{"normalize_top_k": true, "balance_loss": 0.00261, "head_dim": 32, "positions": "rope", "init_std_o": 0.0, "optimizer": "muon_variant", "learning_rate": 0.00599, "lr_mult_down": 0.7, "lr_head": 0.00619, "schedule": "wsd", "batch_tokens": 131072, "doc_mask": false, "train_tokens": 651400000, "dataset": "wikipedia_en"}
Below are experts of layer 10 (counted from 0) of a mixture-of-experts language model. Rows are named router (the router's row for the expert), gate (a neuron's input weights, with its number), up (a neuron's input weights, with its number) and show model dimensions 384-447. Each number is 128 + 32 x the weight over its row's rms, rounded and kept within 0 to 255. Numbers have three digits each.
After each expert's rows: a language model's description of what the expert responds to. This comes from a sample of Wikipedia text that the model never trained on.

# expert 16
router:176110149111116112162146118177150152197107092144122139136133163167158154135080183077169170162131144093106123093115167101142099195130136121198076100175121182179151154169135075116193130176162175
gate0:128172090106114194156096109146166165102079072146112126117134090120138127168130177195132098102108112145112086173150150142121140119065176150067108118111089086127115131163157157102112131134167144
up0:106144094155106119113162159167201171186127124144118086149191181204174146113149144164121097164138094127068116161089115110100124157146181096105121122103160180091135101141168142140113116082077127
Description: South Asian name pieces. Middle word pieces inside Indian and other non-English personal and place names, such as Rav-ind-ra, Dak-sh-inamoorthy, Kumar, Chand.

# expert 29
router:171097107106132069171145071097195163150141113119110154118175188106115156183088180069148157148155133105141162099107124087093180145156132099130129142175135185155137131130114117078120118109112175
gate0:137164126118144153153087119161145113120109169155119190155137086116183123142161100154132132175106109100116140182091129148152135063121139114101144094119131177146110101097144166151169147142107146
up0:111151184132167116109096123109170122148136103108092144179081118077064097134084196082128140101162142125144143105167141167086074095126101144155095120096115149140142108129131051067150150057181132
Description: Commas. Commas and comma-joined punctuation after words and digits, including thousands separators like 40,000 and clause breaks before and, which, however.

# expert 46
router:190139149110095133138129073113142136181120093174133133152136179050083156173112153085154147119105160143114125071100159113131184185102140104138069158148154137175138097165087071157127124085139162
gate0:110151108185103118105080116179133188155198109100089107157147169169147161172122165143126109144105108152153122147085117124124141178113194094184107131115132146128157102188133110146081135054193089
up0:126080076129103145139112166089127114126097090151124174107177124127097122138152147129108088137078127155121101062069156079125125091137109079172114143162158146119118140095132114079110209123149073
Description: Place names in locations. Place and institution names after in or of, such as United, Rome, Naples, Charlotte, Trieste, often followed by a comma and country.

# expert 8
router:129091167104113114164126083126154127149125092181101167153158146104150148109125194091152134130115192178073116101072149083145121154106165094137140134128116187184151071143097021112101151058101172
gate0:133132114149122090140115107141161139124133098154128145074126159070121122184082138133195154130136113091134182128206081129157199118136139105171113092103075163143134099143109112114098133153127140
up0:146095120133159124241092082192144098124145130111180072159098119090082111115180118113074124122115140089155162127122108150098171125155071143137134128147127096212099096122070170098141169162177102
Description: Name-final pieces. Final word pieces closing a name, often a genus in species lists, also places, typefaces and title words, e.g. Lonchopter-is, Anem-one, Millers-burg, Ehr-hardt.

# expert 35
router:145077205113133131185142071165123141173119100185085168097141152099159129101107124060151146141116138103108143096037155090136065199109149113169078121138138193161122083149098110165152117068138174
gate0:120041110179070097181105077082083154119117143122092147073161082131118087118114123144155077126141101102082128156100130138117111140110124146133152080156116171149163128089113138110155126212136099
up0:149161093131087120119132151142137161106178135082140153124057102159119173156150200134067158107128128105129107163103102108119135075183148128159114135127225111176133202095141128094137110145104084
Description: Quantifiers, section heading words. Quantity words before plural nouns, such as many, several, various, two; also the first word of section headings, like Other.

# expert 52
router:153110168122136130124098070119154145145111127179082107160134196134111146161095140103143131161166145188108147078057130063106156175098142128160110142135182186153107106115064055127116174107087224
gate0:124121169207162111095111110104190135129120044115069175137110205106145139163090177198163123096161132061091124151131147141125154090153121113124124094122165160152115037090151087107126121122077120
up0:082139131114074103118114099123134151132125165175200159135122191152195144103094141070132095102172173109176196151152142091095082116141108083152115099113102150128126125151142103133113166100129144
Description: Title starts and LaTeX. First words of titles like In, On, Al, plus LaTeX backslashes and non-Latin script bytes such as Cyrillic, Bengali, Japanese.

# expert 36
router:165116171119133107129163107151182119169114115156128167095146148059184164123141175124126142130123150176068162106072088131154162167139091142121124162138149125226112060110114128160161188110170159
gate0:157099113154168105157086093158138124154113179130105103161076146136168131084099087124144058085142139149087151174181160084101137158144126178072159134150120112147087151102132082097160084152118097
up0:176104177121144132042119129161102179135161076138149176103147176167150134149078109117172113106047091117142132149121099070157153115142060159153167142109081132159176148138105079165151145125089118
Description: Biography descriptor nouns. Occupation and nationality words in short biography headers and lists, such as footballer, politician, American, Soviet, Norwegian, singer-songwriter.

# expert 15
router:167120200085146097148122119085166116135089073128088135123125129129123147118081179082165144161123145099136120090097163069176102148136186100113120144128119164185131089121148107128121143107123120
gate0:103136089109152138127140106122135122166160095145111171146109101134130118160120128114127127188086167168159060138170112113122143109120128145148108151119114089177091157058044102114182144181127165
up0:118060096125117156097066130155145095151143128136141105133122082149094096114177164153110124108161094187078151107148175164139070129097170135191110143125079141124150118126119122083173201142104032
Description: Place and direction nouns. Nouns after the or a naming places or compass directions in geography text, e.g. city, town, area, north, east, region.

# expert 11
router:147088205143121099117163119140163135147125123162106125133155153107131139124126163080176120107150123110107130063073141118110109176109098122148109111168115184172126077115126110120126137116123169
gate0:159164169126189141128141177123127068133186193169120087160158068151128116166144151172132146148122115135122126140148161064125074124118158128137193139113139173127152104159217144084122143088166151
up0:073108074127121090135137138111156168129153097079131110105106089105095123127137129139099158106098131101122082156130160112122104121117096118173133126124158109127080108118147095118137121061133123
Description: Institutional head nouns. Nouns closing a noun phrase after the or of, mostly organisations and fields, such as government, Court, museum, management; also the word more.

# expert 47
router:177082120114141097104118117073178091104151161131122166168149169094133145127072173102156168137130217095090139070106080139168142183105162173121109107093123195193106082213107115167175121101135166
gate0:150137159081144130160112132106082084179087128097140189138120161179116097103142160131084081118097076104074114095100101112127154157103151144096124143100181157093130156119189115178176080107122057
up0:104149127140110126080076100142079148109126083057108158165126199169100111120080175131162170105160139151089177111174063181108166108159100158084189112115124078068119117169133149147165164118190149
Description: Syllables in foreign names. Short syllable pieces, mostly with a, inside transliterated or foreign names and words, such as Quesada, Marikina, Jaafari, orphans; also table pipes.

# expert 26
router:166089141089167124152111105140187146121139106139139173084193121134139135182162165132161110135182129135112126095136167134177154135114126067173105121095100183123087122153079096117172136120102127
gate0:101092140067168123149151100090165100169181086162106109144081161166102169097181129036186126142174053155072189207173089126104126106140145174125152085114178125109140135125184100122158122097096113
up0:124107076152172130135153140138104080067114166172137133099168125149140130086142188139172182115168144166113139098124164114081111110166141129132079135169121132133156115143091122158133128153141191
Description: List and cell separators. Line-initial hyphens of infobox bullet lists, plus pipes and semicolons separating table cells or list items, e.g. - Location:, Wk 7;.

# expert 48
router:184152168119130104191084077082200079097123085144099163166133132087178120099107124070155107118148140126093109068134152097178099178163144105145046158113107181138105120177083104136153145097099134
gate0:140123143109154121170147151170151096131133083155107083163096135064142159061100133102097150136150124112097132151133102167162125130140126155134075150143161183096166088135092080093088159142088155
up0:094145181139128073139154130147180110078138149105061153135167109090128130111132104135162143140080075096143103123124116086106176197139098094164120171125064138116122139082214132152116158148053130
Description: Country and institution names. Place, country and institutional words after the or United, such as States, Kingdom, National, London, Italy, plus ordinal endings th, st.

# expert 50
router:155160166122109142100097070117182137114119119138105143114173159113162105191082205110181100162127178212075132065103178093141116177070127092147099105121087148144138075143093089079148123093162092
gate0:084101131097112112147105136173163063100097102132151192124138098150159113085098160167152116140166109116124150123119132116120109094126201104110109111097138134141145092117102179154129145126156139
up0:136114154129143109149093119136111135069111105110176157118110126090192154054135133064098101077074100198186115147191078143120143092116090128088084164115121128137146089142108102116126137085149161
Description: Infobox field values. Infobox labels and the values after a colon, such as codes, coordinates, taxonomy ranks and stadiums, e.g. Animalia, Location, °E, 0276.

# expert 19
router:166134167137120084179131080145130131170144124164112174095178188116144142153104155107154157147159192150133151110089155114137157184111120100148090105182111160150117102131093083145158133070145185
gate0:126108159172127168167134178113158074061115170092104182138225090089181088097152122157176201132152119105103101176137178079128141148117098089109178134124118039125070089147132155129206161168141188
up0:097154128162087181130069094083089117132148105176158134176088086138109178129135135057155072092156098136133165105119134131090139132125136197146097118111163134148135151138167188200156109162121118
Description: Organization name words. Later words inside names of leagues, clubs, bases and institutions, such as International, League, Air, Hotspur, Soccer, Youth.

# expert 43
router:076132170082149148165102106178165129171103130119083165150106142101121117162100150069159136157126112149107169080139162158143144131068157116128133142196117142144147100123096077136105113135128164
gate0:068135146134148134121219091156073218105128127122089100092095100064140120135131153124102169090075146143116092164154131107159137105128101124079173089131133129148157143196127152135184122147161142
up0:111072145130109137122069108082132127142095131123124121131128167164174141203074144133123166165141142132129126118112143123084208099116099104086196158165125162138077151140165118072069081198110133
Description: Structural punctuation marks. Colons, dashes, equals signs, pipes, degree and minute signs, and currency symbols in infoboxes, lists, coordinates and durations.

# expert 56
router:148139194134077106113121113126169137123143121138112136143098130144134141152098157102142130130133131098107113135096157091129083152070132062134141143113105140180128081178151077112143152125154138
gate0:165107070113168121158168067131129129178088082123074111112154157171118154101204082093098165123092145091074111119121089133128117132154144132068111121125149082107188074122077134118132157125132171
up0:186110120085160166100067127154105179146131152123114152139121130130115149175107189197136074133119149094174145102091068137178148140191147140117163114145093169140063126115117134155110140137138028
Description: Table statistics cells. Final digits, percent signs and closing parts of numeric cells in results and census tables, e.g. −24.8%, 14,347, JPL, Total.

# expert 62
router:136085155097097088151166112178164111140109111095135129065133190071113183136079150092173120159152160149140136113090174082122101148102162098147156095168180154175111114098154091143136170115101141
gate0:157093126100156121119151119089131152123106120172103065045156166159155124101049149150184157166137105093114148110120098160109089160149136114103173116117075092127150106153116141097116148071129193
up0:108129179126111156098177179164164104146133180120134101116066103112081128125137126123106135114121127131145182172105153090073126126089093074170089100167091160123116095128116149157123135096126132
Description: Adjectives after determiners. Adjectives and ordinals right after a, the or his in prose, e.g. first team, third straight, large farms, short paper.

# expert 60
router:162134159116143115124132051129158105109156126131122182097120176097112150162103187073163170112142121147121104092094154087178171147112117124145116132133121168133139078146099096144179117072120169
gate0:148130086102164121097087192130163125118172113123214113098163230042076134180102153136159118127199073105115115181129121084111104114108065141139163103147153114186120138114117107108175136131127114
up0:152179116150093147133149137137122098161142141149116111096145120186116074125126162112092093165119189100103140158133166099124140124108141127127094103118065099153115170144150112140125140118083097
Description: Non-English name pieces. Word pieces inside Chinese, Slavic, Arabic, Romanian and Japanese names, such as -ović, -ić, ș, ibn, Shiyong.

# expert 10
router:154158151134090061157108081113171106168130121137058127179092123090116169131082203068117144180133185134063124066091178132128141154110148134124057074151097177125144139111130069139115156125130153
gate0:190057145138121112130097123159175100169086176066130165155121153104134116113178094166126094169124119092123140143119154054096131127149073118071116095153085131160135116187067072188139114102183148
up0:105116168159117104127160131148137133158114083120090191119152105146176127112199110186119196134188104107159129181181154059103155092125129068103084124103115103133109087097129147173147173151133124
Description: Proper-name first words. Capitalized first words of multiword names and titles, such as New, West, Great, Hill, Old, often before York, Carolina, Street.

# expert 40
router:136110162155142110120129107063184152107108086177094124107153181099092169184076184102146134163157158146108096096108139056126137160067143112160130151178099175190093085169163086127104144092220135
gate0:114160157122115142086148088144124140140097118145206144161118098158142125155155126077130105173111143174132185118063107135168160129147103172138153146165128074106110071156085151104108080133151166
up0:143120157123086115185143127161145139212137154172164117088170153076062162118089088100131107062102139123146142189139161168157134094156064150099106120090049094121187096146165105165107153105087139
Description: Adjective and word starts. Word-initial pieces and adjectives that need completion, such as retro-spect, hom-ic-ide, sexual, mass, due, simple, plus table pipes.

# expert 49
router:101149180114172111147111118138138108142110169118103177122147172069134200157117141105148156148123163114100123032101171122188077139140176129156161132135164125181131071174140068140167148063135137
gate0:147199179105140175164088144146164112132032079122122096099138133147111124165184156122089106139145080125100149143101201068114160095181170083134168203069078093099107143130158068174128167087115167
up0:101163111091104115132080164166149110120127068109141080098146143090122157129156163144161139092119157121147199164152169138103145121147102216149191093170035108136111122111085134153024082096166070
Description: Definite article. The word the, also The, its, their, our, entire, and possessive 's, usually after prepositions like of, in, to.

# expert 42
router:194145164141162163133114113141195143193169067131138119133143173088174113111130180044141130173160151128102101100139179145146092128108157147115138139151150161147117104130141095103161142104110140
gate0:123101154182164080155150159096115135112151145174100144128130164126019158079137157093130175090139158119135113095185150130123170149139133076174156178110154103186119174119146114177100126178112074
up0:130115142092101066148122148142163156076138162177139061052118131151080128093075157151096158174181144184125147109183230159144134127157110162139126067123185052094161112141128147114097093090138117
Description: Digits and number words. Digits in measurements, scores, coordinates and table statistics, plus spelled-out numbers such as five, nine, twelve.

# expert 39
router:088154172100140103151136108108170115168175105099112102077139140113098190080104169107198161111149138139061121061051131111177111125113135159144144126155107162136142090114069100108159124129176163
gate0:095121097141078119125091131181130145126090159132093179085157114121126132132142143133137123156119165145148175075109115154201162122121094126136074130127156134104163085113081101143116126061118124
up0:098155182123145149090130147146110108050139170165141182114128091094085195114110185177124102130118069159145186213145173122126150130133078143160133158129138102077128134182095083140143106123176118
Description: Technical word stems. Word stems and pieces in technical or engineering text, e.g. kW, hp, turb, Mechan, Amphib, pharm, plus them and him.

# expert 31
router:121135158111136143126084093111133126173151080164118141139125195153150164133131156086160120119132161146120141076085138123166103149096130088135118093166128152142179055098114043096121166097127192
gate0:120118103176138115104125141117077101082173138108203130157163186122078076102101141085108117119169101102118091088170177157090093127158144212135059126097059158097133088116140123173053137139104172
up0:113133188145106093157105083184121123124143185178129161080094102121090094159097141130113085147147097111099178208123097169146159143151094182112136140132169143156132152132154100130158114121156074
Description: Word-initial name pieces. First letters or pieces of rare foreign surnames, place names and taxon names, often opening a paragraph, such as S(andkaulen), L(itija), Mang.

# expert 1
router:164102177101097131149098081158219175185146105155099100153122180082116144175095146082167169133174128184117148080088189046164114132152116115184098124152121122175109108115065087166135159128138187
gate0:145094144113138142133137160167154150107124162123097158124140112093126089118167140109196160137138152149183120126128139148071133107151074157088052153083140108183149171167129117088130114164114094
up0:146129141084141144175119140126159085172083128148131120116069110100126109112133149134082151106158187163094148086109190142175118092135189131156140097106094078111094141176134103174111117118086099
Description: Name-initial syllables. First pieces of proper names and place names, often in tables or lists, such as San, Al, Ram(at), Har, Mor.

# expert 0
router:116130159133177144111117098167161141151149104169144099152137127112111140136045162095140180141131146153101131078065108144171118121087129122153119159128074150159091089088180095126092134107126175
gate0:089139140122187149078105118091135117208112155123176109139111158107145120153125157111167070144135132124156120113146144135197098062100072138138118143134169148086116052125182122173069103151151206
up0:138135107081072143084144107100110127119236094184134092157148114074139157101160133128120113167069121100193156106112119152155100128141125151112157084147163186153076118180140113130169129170149086
Description: Foreign-language word pieces. Word pieces and function words inside French, Latin, German or Spanish text and taxonomic names, such as de, la, et, -ensis, -atus.

# expert 2
router:146129175074128149120120093105167149167152123164157167179128193113135157129122161124153154141117167183121103098075117104205168136111138099161060135119141176200163094132150038068130146114140168
gate0:123111072066141096114101120121166095092146171142139154133088124083146163145156089119175095106172146133144174082192166150125105127137104141161131097102122116088103144090084071134162053097164116
up0:112126131119101105162164101113167126104095048139132082115134159142102069150164108171089187127097079140115119089113070160150139123135132188090067166138161111170164177103181146091149126108074184
Description: Rare-name word pieces. Short consonant-heavy fragments inside unfamiliar proper nouns, mostly Latin species names, also places and foreign words, e.g. c-ay-manensis, Br-ach-iacantha, Lauterbr-unn-en.